Weights of a small mixture-of-experts language model, trained from scratch on English Wikipedia.
Size: 14 layers, width 192, vocabulary 8192.
Experts: 160 experts in each of 12 layers, 32 GeGLU neurons an expert, 6 picks a token, a sigmoid router, a shared expert of 192 neurons.
Training: 622M tokens, 4743 steps.
Below are experts of layer 5 (counted from 0) of a mixture-of-experts language model. Rows are named down (a neuron's output weights, with its number) and show model dimensions 0-191. Each number is 128 + 24 x the weight over its row's rms, rounded and kept within 0 to 255. Numbers have three digits each.
Before each expert's rows: a language model's description of what the expert responds to. This comes from a sample of Wikipedia text that the model never trained on.

# expert 32
Lowercase word-start prefixes
down0:133166139136120131111126136086098119194156160101145120101146120144114113102157110157102126106131185078174130138131104088163133110141143134154133141155133104090157140167158100123147113130131135120123106157139097081146138099124164124157125144109101197120125134124131080115133112116155150130157125128069162116143105134135111164182116142115186084124107139134132143117141136154110124107136183121118155103154143118141152119166118118159128086151145131075126123127138122091161119142099106111089124136098140118106112092095161101094131116103128088147167129115119105118129142128099122144

# expert 5
Line-start dashes, opening quotes
down0:093089176126102116136102117147165085126133107120095106145122111127150121105139160089132141108119152101152156118104147114098139138123096155113115125136144139110143141094138110099136141176128147126108141143149107131121137118145115131165157125096120106116130138140138151092130146164173083108114080101104092155116133116085115108086152124078138158131151154135144099140148113127098128079170115115139147167089130121113090131117156122150173131170159109140125153094119129125157112134152139137131076100130112199141154129081124117114137101149136126151104155151124097110194174123115144077

# expert 53
Foreign-word pieces
down0:114127154104174126150119133170145138140138105128106150196120187152111131121184148110090127099110129119134136076156121135139096149149104131121144111108124148121147144079113154130103134137118132181134165115108122100140134134140124128085094145136116136095143109145129132154106114108104075123135126089127090120118152139114171097170127140118145127122128147139102033103131099095137110099104120158104115076131127126092146149105136124098084084121171099109106153112107144120132142088149095133134101131124098131139127109157127132142107120105140140125085143131135138164155085101121083124

# expert 7
Hyphens and list dashes
down0:134118116099145125153151148137129114100112145127124123140088141144101162092122150176145141156160128103080153097134129106096116149144106134120135110091125112103135083129146121105141184136148102122120135148127091166108125109139158145120134125146119117137118110150185120140105116075130101086106154145131164167083103161143077146134144152166117136112165072135129096098099160116142094125124133128087109162186145132128107125120132161117122148130100127092138143126137169119107091155128126118096143145122089127110165088147167139140139143087133113129111125078136106169123161102192149125

# expert 6
Mid-word syllables, table padding
down0:131132161117086091136113117167091128122137141107092112151094081086123152136136142168095091141136133160139124121126120121145158126113151115110123138135154072131115104145141141115133131114150122093114150128077099134156109151114094151119114132100060153156157158158146132119124145130151088163138134141103156146122118152098126115131123129122179143138154117143135083108125115140124089132181128093124125134184136115083074127152112097066141159124080088143115124111151109129134183131123134150109173160161148141122110129160133134138108160125145111137165152134097112164143147133165142161

# expert 15
Sentence ends, contrast words
down0:151100133108091117128121106143177144122125117128139148145144101091136125137176156147162104151151167131132101086113154160100089154138115133121157109161114133101063105111172165103105151165129104106100111123123106100125143177140169140131142098119114151130149104130120127147106097168128143154110080127096107113103137152161183097079117138129160118131127152142214149126179146105110150125110123104137145147146125173145111114143102098122098164153116118133104129142153129099134117093095090115126119110139154112159150113105100139107142135151102135127126101148107096129125143137106110091

# expert 43
Sentence-opening time words
down0:167125139154146160144113133144120158140140085152105153132148178116130128145108115111096168087133169166115102135124126128170136136085130100107163126111111152106117115145109148112161111113109124095121061087103107107110095139132153161145089137110135098117088130174140124135177149130166127141160131116084099174132143084107157125135141102092122140181152133181130146166138143124127143132171141145085169148147154147098100141146127137117159102121139156099095100155113118162147101142131151126143151139139130114134135103116131140151139135120106148103090149131144116076155146127094089147

# expert 4
Table cells, suffix endings
down0:082144133131139149130127150150108140121088110131144103133164170126078115151096130126110150126132139145166150125150140136112135127128131151097166078130128130146122156147112107111118111123133117127107123099113159161160130158110123136139159147094134107122136122071117127126179097130139093195148093123101087178113122164113133135112160096119139105152117089117125118142148167138116123125080130133106129089123134089127096141137131154125171176152131126123123130113096171115123078155116116098137164117156151143120165150159168139139107107101099071141158158103142082133180123146077105141

# expert 24
List commas and conjunctions
down0:136108171132162098126168126077148112116140117129147124106129095146143120137156126114133128116144152157114154164140136107134102090172122161128136119147108096088155108099101142178139102077173116106118137090133120105167156157077167137120109177069145155113147131122161136140120102085096153125126165129133120136127135081125096124132140104135107156136104133142123118151125138102145129134138136175118132086154171107136150111159100122113135130126109123102094150043108142152139120164144134116122090067178137138095141108120154109129134101111134159113128116166118103146153114125115108138

# expert 20
Personal pronouns, first names
down0:139131092117137163101126120145134113119171133129133115098123148163141120170168148111184163125159128156119140135079130128161130125124099123131131127155139112137148143155185148106124109133134171095141108124145176101133129123147174154188109070124140116137120128121106111167154127171160121143142143154094117135137085183146156146165142115125063140104104115122165122133098111096141138152158157132144134064106101130159130133105104113140132072144101109172136084133119104119140129121121137156121112147121113123139113165097160129133119116086111156121097132079120138147087104138138147133

# expert 27
General nouns after determiners
down1:141108123107141126133135166112130167102151151093131154144103090116121126115148121124101132153171116141092109159074118111119115149166095101136141144120128102141146092123161144115117168139122118144114158125118132132126110123116152105164097055122125105137118110107100120182138113169118118101093136114100175100131078152124125091126129107074139126132127108097155092083119120142146103127117133138145109131086109114120125127086081172137150088086155133152141104136127121129135111080138166137124132115119092121117105130158073096106135134187149084133154076138112103099129154121160119141

# expert 11
Title colons, verb suffixes
down0:136124103098120139123114178156195137151156127120113142125114165081101149158133147143136144136145114110098151152093091149129176144082118149152126154141164092148121123136152176128126173121118127129105175131150141132145094123156115137133130121102075110118135118090118092160161161146088114142120153143110137108115131099110111098137136131132093118102150081122115128142121165168165096151127134195149128116117141081130139124114100135087122139098146116109130162152128177103151112093161132161141120129124149175124107117118120135132182144118126133158107136138134174145062142116142116118

# expert 60
Dates and the
down0:157130089132131167086167143087099118093133141090134130166127117140125156130117080145145143170158145110109116120149153137084114101136143127135106112151117123127136131147120099119094075106156149119140139171160128123144166122084108101130169142150130044138103093112099166137156093099126099119114163146129086091106100079133122115106113141171125132156124183076147093109091136137141143143097094113120135125115107144118127122097175136137142113106099126115132149161113123126116085112171144140140084121158123149111141122114110116133108131122165095148127121122089135135099124107130100108

# expert 17
Mid-word fragments, units
down0:095105102147158149131135121143110152086129085081109185180114109129064131140148122121126154127150109108146172135145146111190140126120118139138144134107146151100133160137099154111148128124140135114175151125063146118139103149159128087092141119154090137082109126123110142139122095110119106124104076141122147125121161159156136100119155106143127133089111130150137122142108092119156113146118112128130149130161158105142123142160144110118117139137168129168090127137125122101115078137106116128164124063138131098089134144155082095164139135126130123155106157136130172098140158116171133158

# expert 28
Mid-name word pieces
down0:085137119092123113118100160094115138160126124104104176091122109144115080126094110094131151118098125136131140125139096152137112105113103115164092134137102121185144091131151152154123125152121136147153146156104113072171130122096171137131109167139124132104134153100149126075167135121125169145074116120075120156149124173139154144114121163130140104102092128126072146151180092111173144134100126117122127124121153120102170087143114085165125161141126139118161105149109105106152107101143129090086110118118157126111157127159144136127129124164109104140155111117132130122133134099106143152